Weights of a small mixture-of-experts language model, trained from scratch on English Wikipedia: a softmax router.
Below are experts of layer 10 (counted from 0) of a mixture-of-experts language model. Rows are named router (the router's row for the expert), up (a neuron's input weights, with its number), down (a neuron's output weights, with its number) and show model dimensions 0-191. Each number is 500 + 50 x the weight over its row's rms, rounded and kept within 0 to 999. Numbers have three digits each.
After each expert's rows: "comes before" lists some tokens at least twice as common just after its tokens as in all text. This comes from a sample of Wikipedia text that the model never trained on. Tokens count by the router's weight.

# expert 42
router:452512541502497481565622459416447460597503476536491528524549562501523528507505484539513533584519449491473446561520409548539466486441550526393437525489506519454477487384454527418481467517478486563534500506482563558486497500478491537445515498563588539533488445495534581473552497530489479509538514509450526542471511560515453544560447393473412475430476523576467472488563410509514540558531496467510591524529545399427384573456567365530452433456525505490539470533579573479520529486536527566483526441549625567439559516528543534602443515531419584424547357531439508489432510467542500520
up2:443532601432436467462423444505488382506494447530488462423486485487542481532462570481581505439525613530489525475551528472496467415361575492431517433507503492541477518471551551432525491521559489507462565515569572503515471473523515496566530547482508525610451442536577568505551527438391410470475436552523501531381554509484537504458551429525552439506499387476491607510553498492429506541529446561579413436539505435487572523577455444502522523525503516437547523447508551556552457566445499483424466478499515457558587479493540573558486446555539470391531495465419483456449498510428428530
down2:509472456560577553512580480438449535564460586494468475576457460452448445540532484553476464507519402469510500517347482527609457416519476449502542492510548439480522419544474483440549467472526470534602477477520464516479468556544404506410496408538463442536514529511508446493482576510425435459541565574496479441443456496572538541523437562532467563528474572558507470532465538472555558474474524458545480583496578494493510549488587612421520509435534566574551508498445579474478565553441614544490608575515518563528445452526481444611507467468429578488464440532508431542427476508517455500
comes before: " a", " be", " been", " not", " also", " the"

# expert 107
router:443490487598576566529434606509414469517576426473472485520519464486461478528451515403474503547557451428494447468526508584498527564509494623519557472507491530560362511566555437622508552461471475511493496506466429491497478541493434444493499467552514566526449497519531459535488508386450382543423468488450450488474559559545489502421535463444458423438491524567433422469560487484508538477509511515475509531489531485507454536474442570557495466488463510516587392508468545471429539519559480525489519572423489462572559557597524532579579513587563424463409516490410470452523410552444553549
up0:554458534515423553392514468493543512502535537527565467550523493622592434498472512476427444552456556494488434525496468402581454493475541514471509507599590471491459607571473441534440474561563509637556454455488545461537546516437521469493504521486551433440487526488540504523494592402579513507487610433514500413490504505552511539484480462536437454494552415489455442573420531521429469445516507477459487509477548412568468522474404547430526578543480394450475514396493586511422502518506532494423545464498510528468432488470455560450604539542427433512439499507491532436454412473499458482
down0:547541528478492435523573545532540549430529543551466378441472431533519523493487594487462549480547541443526500543397480571535504539526504508506578559418501506458460479456455480510524479549541491526479468509397465573471542538525411529567491527550449460543438396512517546514493455435528469420564435459453446498468427560593508468452487605556587551522550523466612492564472495488551478390464542510373548545407531470568489496537515521499559473537462494544497550457443511536534503460464505446431560493489470411527549366433514455573483482486583515417525509436537567468534441518575616440
comes before: "1", "0", "2", "6", "3", "5"

# expert 87
router:447494521437523497413548436460554524525509394431461486590550591473429397467520579489445479545506514371593524445411519563477430592514495500583582364562533515427490488555546421446480432441541524497490532505509404437507449474589533569516447427560504533490511540449496542578472422458486496475599425515500572507563478502567469469484529510458492503472495561507519548546469528452502407558492431440447463530501429494522528521514622405426547465518543545467409504443583461496505490607475537545502503483560496470562486477477447526585477497484445462502486538459482482524504457546525559561
up2:510496580518488519496576572505479518522521465505509458511574522423481484434548458478505526444576439524482477437496630500584550529544490472577528414506502484538405557511496572435492440452567461499475619472539532600482495548531431492514379495503520450580611461479446551547484429518455389499505429536476523463589448465553556500464526547408458438501430460501427528472504516478512547473450426540520559426455473543518431493542402527480455493432415455486524435547559575495432545444481524412490425569497534503482486442472560466545542551502536511413483574459612472444452553586505550571
down2:404473529453489478462430414484498437461535493516496458503438590478512507485457474507487536489521470573568505483562480523560454577580500453522491567568522540450478544531493451433473520562550502537522515497544463468394503468470577440552580503531501487411516558492439533509440541535428498436593461541426478529358429475529534482487578503474477472491611492523467502537432546471572470532580528551454425542450544495511489499581507437494414481499413455477481559424430511467642384528554606459412552477547567505509458472501498463477494443535543568488453498500428529366400518570473456430
comes before: "ed", "ing", "ation", "ated", "er", "ers"

# expert 93
router:515525524491486532448586438512431614516401450518537452507410435402515530522602450571535551466500519489460617461476453438441524476542478439451423500492567497535386505551504476497569462555418450466627431472478569538505454502444500585552491424482389477499536492524495525493519440578551478559522533532549482490489467540508560438457523566496564462555505392481547482529495603430557572507542542505514440433480509452436554423546421423602543516503466458531498515447553519533557458522485526526552532471558358461521505528597506532459451415513491516492554512465549529462463492489545426535
up0:509546454478457467538544522497427464568468470474543573446602413535400552502527496494554543457500461492533552504459478496419483542458433459593524548516531507533483531606476506474461491536499481577503510500482488469526459530413559508476605529451459460483459519515456383497522419515532457494547478507544485424491545529606579483574509510568398480495459546546452571464541477472472536510537563506541400492499525492513449489538556543584463337481434570586471579552580437535490569425499492585553437509559444465402471494598509506376533562463519443517516386500505523470508419433563500496
down0:494486480591514485530424505460468571461451534525483545503471525514550477507531558545602479565502522577479524560564529546521521468476579523395524474440515484511521500471464456473483525526535540501379486477520524535396578414529476479476526523572579458539514542563570478504469531499441543420435536534529493555607532472429389491554551512518481522467586502477606443539547534464441516511521539533501548548471520489550589520467517509465554594532538539465580524421474549453460502572565500505532550480491623500573567488438493397510460410477486649572453576474389537612532530567429505569
comes before: ",", " |", ".", "\n", " and", "'"

# expert 91
router:468594593511449539487551445531531485561540504511481500439399614484533599458504601499517591487452513554499435494481505517466549497495462459453556484599518434441522462517442475596497555570494491522503594476535477405570590477531494534496435474487413425385503514523546430502554550551533493497529464546500503522476489530482542547485495417409581398502548540515478628523448516535546423391451534599507481512494505505504539459432530452401468502499453496523550508433404510474541405637481459561524538488528507476475500487485490540461426518629492430537538488495494551531496407516569469496
up0:513625594483560377496517587490534511536582520482469478513515485525522462498580464437452526539491525562628452535494495527471481533535511460512486490444582455498524404418535571468553437495477463539440556528465416549562521528522469477470515500570465464418459527580447548496469564632570535477516490479436578541491548382490466557504511499492556463553616448513407549459403427449544488466602551475492516569518607497467470465568529501559474387521460470513439494481540477439493508488518539594526421526519489437509492595461479459417503499447530393522568486485524452489547557540481550541
down0:532434454551452471450507466551622452505449522480602461580491479545554575519396513494613474379494502517437453493509530527554495445476523538453535538584458509474483502555456438571536614438484473452526523472541529499503523577511514515475437532468494565457521469456568471460447410463501500541490545575531589503471463572511568491574451537458517558496450604508566504575494543384505476497375407513424595488458479482510526466486463482532547510499535494515508545438437623535463558489469519471524558503525534545521455586573515542584514432559470484479463502553537628553491385550503497578
comes before: " of", ",", "ic", " and", "ical", "ics"

# expert 73
router:519499548536516432534476507483591499443508439624481516518519512497449443549476479486482533475454482503480552495496433439509495504564494566505441445436513511556442469431486522464425541409464463478509487439560412490506537495440473478502498682480459364450461590366476482493555528493479568454512481557563407500474557525470482474544415536549517505491524546524520515482535485454531598489545522517554427550406576484539543554423506623504470532564397469492595451434560372456516400496486476479509543458531485567529473580501584396434525481469546548557510514484476491519424508436495455534
up0:560575537509477467601541543420524512549412491468479481496502536537549510472397527497472505505472437407438539543467507575491495387476496442330385500496516476460525536489441473525500463490593560519484531451527518495496427483528564504461547510463514469544459490577563476505413412550444532456510427444479436469515586533388540430467486481440491483511569487512516411487607538467487492520522506471449491462514539482409395517532510552510540519428501426475536456521554520550423420515529523606512533528456576589478422518436553460474394487625542496568516448423520465584548521507511473566
down0:466521429483575460414462444543508432480476504450502500438489443380564449485578584518571494414433481419519536381443506518585478468512474497485494484496502470477519491443451552513472572584550538487497457458516435435508543505472519511558390530445531542389548501562487440605551486423525444475532662509467594446460539323512523550557455413463502487530545437542496471468439459478449480501529544501389482518408576506473559446451464496530486438546464466534482527549523494453603572490476490460472453553481494462583533499540489459497528459414518471458516502458512454469505447493563429494
comes before: " the", " University", " of", " M", " L", "S"

# expert 57
router:551441528518548445499476536518433486425514566487434457437553580536540393494469499565536600423518419581496480584447498543571487550476572466424497380496541447503445444474586468548473475507490478507581462466601457550498538513473409487530539465579574564541546464462470463447478480554488389530492514497545540518478411453493395436376556564561554544559558524507490471554549450575505444542387499520455548519479455487541519434598454452529570494519466522482521545465597548513517543528474542456428529568486468541523405477505573506500471480552459435453403538497516446556444517487539450477
up0:545531555500460662450507543546531448445464496489453439611546519500494522476557529478452465481436548560414522535510490538466531545496526525511494445453472491442467434516542593485364498453473528604390497586500541573441405455467521552490504459496459548477505575406548502394486469473480546566556542491506515513513534473398576533496539435534544496491383435505529450501507463447442496500494580439440518514474602539503546502388520489504475547524503550579534437418532508469459442504476400520494529549449598528444444511539629484479411507480523491472513462546484522470369558535499491448
down0:459483444456429413457475494488527505557428489478543504523550503486456376461500503396556521496544518450487536490542506587502385561547532507498547481482585559618551532527417544447409499595576543455469496417594545540491424500487514579485588485457547436568539481410512529571468465437575504534490491477477525503567453486547482426505505555508485450428534440477531562562423513543521505590549463524389548499495454467550454443433485451499570508486522553406551447520438467523436497447526443421455476541464571426526513431558453462491534442502515488552446509383494451493517535405581419498
comes before: "1", "2", "3", "6", " |", "4"

# expert 123
router:480515363437462512498547509544491605512486544609491464459411560544435516450471455510533471519446502547455470548412622514427454538544547488502440510612398457532481556485482483462540446521466594412513597477479517499459593524571494477491517530477562484542531413533454478521449500445498533484534534507547574418521438471502492573452474447560542509552622531489443526492507468451432552479600450526403440468484465413546577523469573481548434455489468515572476535440497526424397504504469553557470542554525576536465480478497492483432461481500522566567454520578444411469476583451493431458
up0:550465345525529517442449507518470470529479546548484490474447467463483389532448492427447515517452477525535486504496638477598437540532537555480483441439539578515465572524519451531444626510513528593461500550440533514504493497467439565528464508609541537525492441540456467524541483465468524478406496485509473537470517468551464506506477463482391509466632566467472481448472506549454461565479531529497383465485584420489441415381495552539522537553459412429468529489605505452500389468494485481445600476527505518511434479539478519440538492602504471512508517591592481507454407474469582533
down0:518483512609480537546498498435491516484486498468537530530381518553542481463475567554492473490416562488533461541476419465492540415506545417505455530509606441499542526598505434630521423515590546532507647434520568530454517526532502452542549429455456455466438564534509513508556490570544468476440496591472538458481534593453522482567521575461555600509537536552550520509476509424522491372548507524571586530456528445448569516511484490374479426500523472543553530593562557479482550459548495567558537433477453472546503468395509503534460460566526481470455565464471480526454429513561550429
comes before: "or", "ed", "ing", "ions", "ive", "ors"

# expert 66
router:617583521503493517538553570498440461550588573541522574467642429567466480547454488507440443516485539481531478507484483547464475581522564453487524458444563514567553571448494484540449488449521560427525543611508510498493520509513467428504438596457484542525482466431578525529574667512535520419493507611439507509458504457489517458525568550595478480558400464483519492502488440480525592487517488534526437499582523457530542577500577538536449467575544497473357486488582568449490434474527514489459526571576545570532474552558497504388535491460545532484556483519558507519436440518532466485
up0:602502454426533457588453613607477494548599480468481491581530532468531509500502446447486591481550611496485534577425472526448428493524550445507520602525425462529522488446609537462530501441551426599454431470522546532498554505544439522462468529469473537470508573517439507542508428548503583513614547478568405484438476528458473576511535633510554489469546555577503498512568487408563552549499558552505465486544403589470470587516490511548548469578483458478463536582424488528487549573484515480516500573456494491506510495442501476529542537406494524532530548581563527501549518429474444464
down0:467468464539496436476516427547409576555405576394462422510462504421433459522494527481499473606550508542472485480481503499479422460422461478655491499466503522587447528558438447456505516579514487520534525529410465549495465530537545473493538640467437527494451500473595528467503523474501457477384501474549526433490550556522509431514501410466532592518459430451536438498502464573429511461526511462566507482458540402580497482493477598459410505452539455578511433547525556456472412457484516467508572580498472546550557551497511494581442593598461492543560486471502487574502579543470437483
comes before: " the", " a", " his", " this", " an", " its"

# expert 25
router:456500479465456535418529516519475604529480470554608616582478443571486438618523423481455457479457524499572492483436557505471595553525460462386478481474520466541512451435468495501516482428501613499484539501470583436605456520448542471492512470494532515537472452602528482517482587456488505581550449542441525533446542454576516440514532496502475448428519432588501397431525542534621570528541494552467526551509462539535537569496457506474544521500455522489439582476476467465515537507611539542539425497447410429448510533451459462597574392554539532504544461536466539605491450469507500529
up0:555537630447490492457452446524567544526590577616487482535611500554548539587468495531432457535441583549469410471486490524538393535515481419486530437420496575456446538500503485498400469491459535504476427473451495429520474480522505470578558528431572565489526527527462532559461428483448499421594460490509388560513531497513496501514567413464498518561496510484533457520471432527538436493428520499516491582535547555482524477445486426514479560348524455454553544544503546518447421504566538449420524505439408445478535478470459499551479559560505418475520565546503602492557535410448490479
down0:485449475565453491439485568478440488465459488476414502519429478482413513506506455508618568503561471491460516593541519496465494478540449536424536632543534514505535468456462546568513443478486526512524533508522462544423489606482529570531467468571445526475528457424610478454470569491493551660532551532541580550407484438481470485509507470500583493418533432494533544570470589525480551497551595433570458426493555536568446420526491559443583527531541566556470522554538517516548483541481517587541562475575529495464421538558564532485500526459533524615449522490437448555458536598480554419
comes before: "\n\n", " The", " In", " He", " It", "\n"

# expert 30
router:418474507426572528426520553457402530561492530497531501509469458464524494499494479435422539497471570404508438545416524497427460615536538482470553509491438483442586501531477422535455504536411531523491461421510457508422490548405524468462432488477487488431481521555499410550539405523495552546460474503585447417496567437466522557504573545451482556540443418495432565486470511537397419542603460498469412539414439444495594522467483534502560552539595487486386475482548556468400492508444531540525564587457504519564499476450462553424436491485466453467565524461448514559480540539482424529
up0:642491449491549473545522490568470525586431482534529436539499468491442580465542513440589498540501504411498510568504392486555547451493412502547540446485537542496506487502517508449480531566471388642478471506455524559532498604454546505445515509555545443550517470584468393493518502450476496447600565526523530472442551499469602422523562548451531475559588519491422492544416473518453440459491584437474379576603577472497547518483505471541404487441564512545493552517482527541492556533512465573578523461458493472532575538400520468494458471492450419475461488499478480545438521419496436533
down0:502489531464405574544562510505511506459575507436546480461450530552554474573526519524403405530454469532514574506632627485498476489455508481492484499501429496480467523420478472461542566466519461462544456492504460499570453510567482501527462471515520584490511489431486416536471539519522497476425544525435459499519483556456392509464478379505498398437425474489434482471432538539498493510436552542507544378463529472495424474548472488375544515448452546446605497521446428465559557472472512362460449489572506460437515521541601517395540501481496529502490477482642511532545575496401585475
comes before: "ed", "ing", "s", "ment", "ion", "er"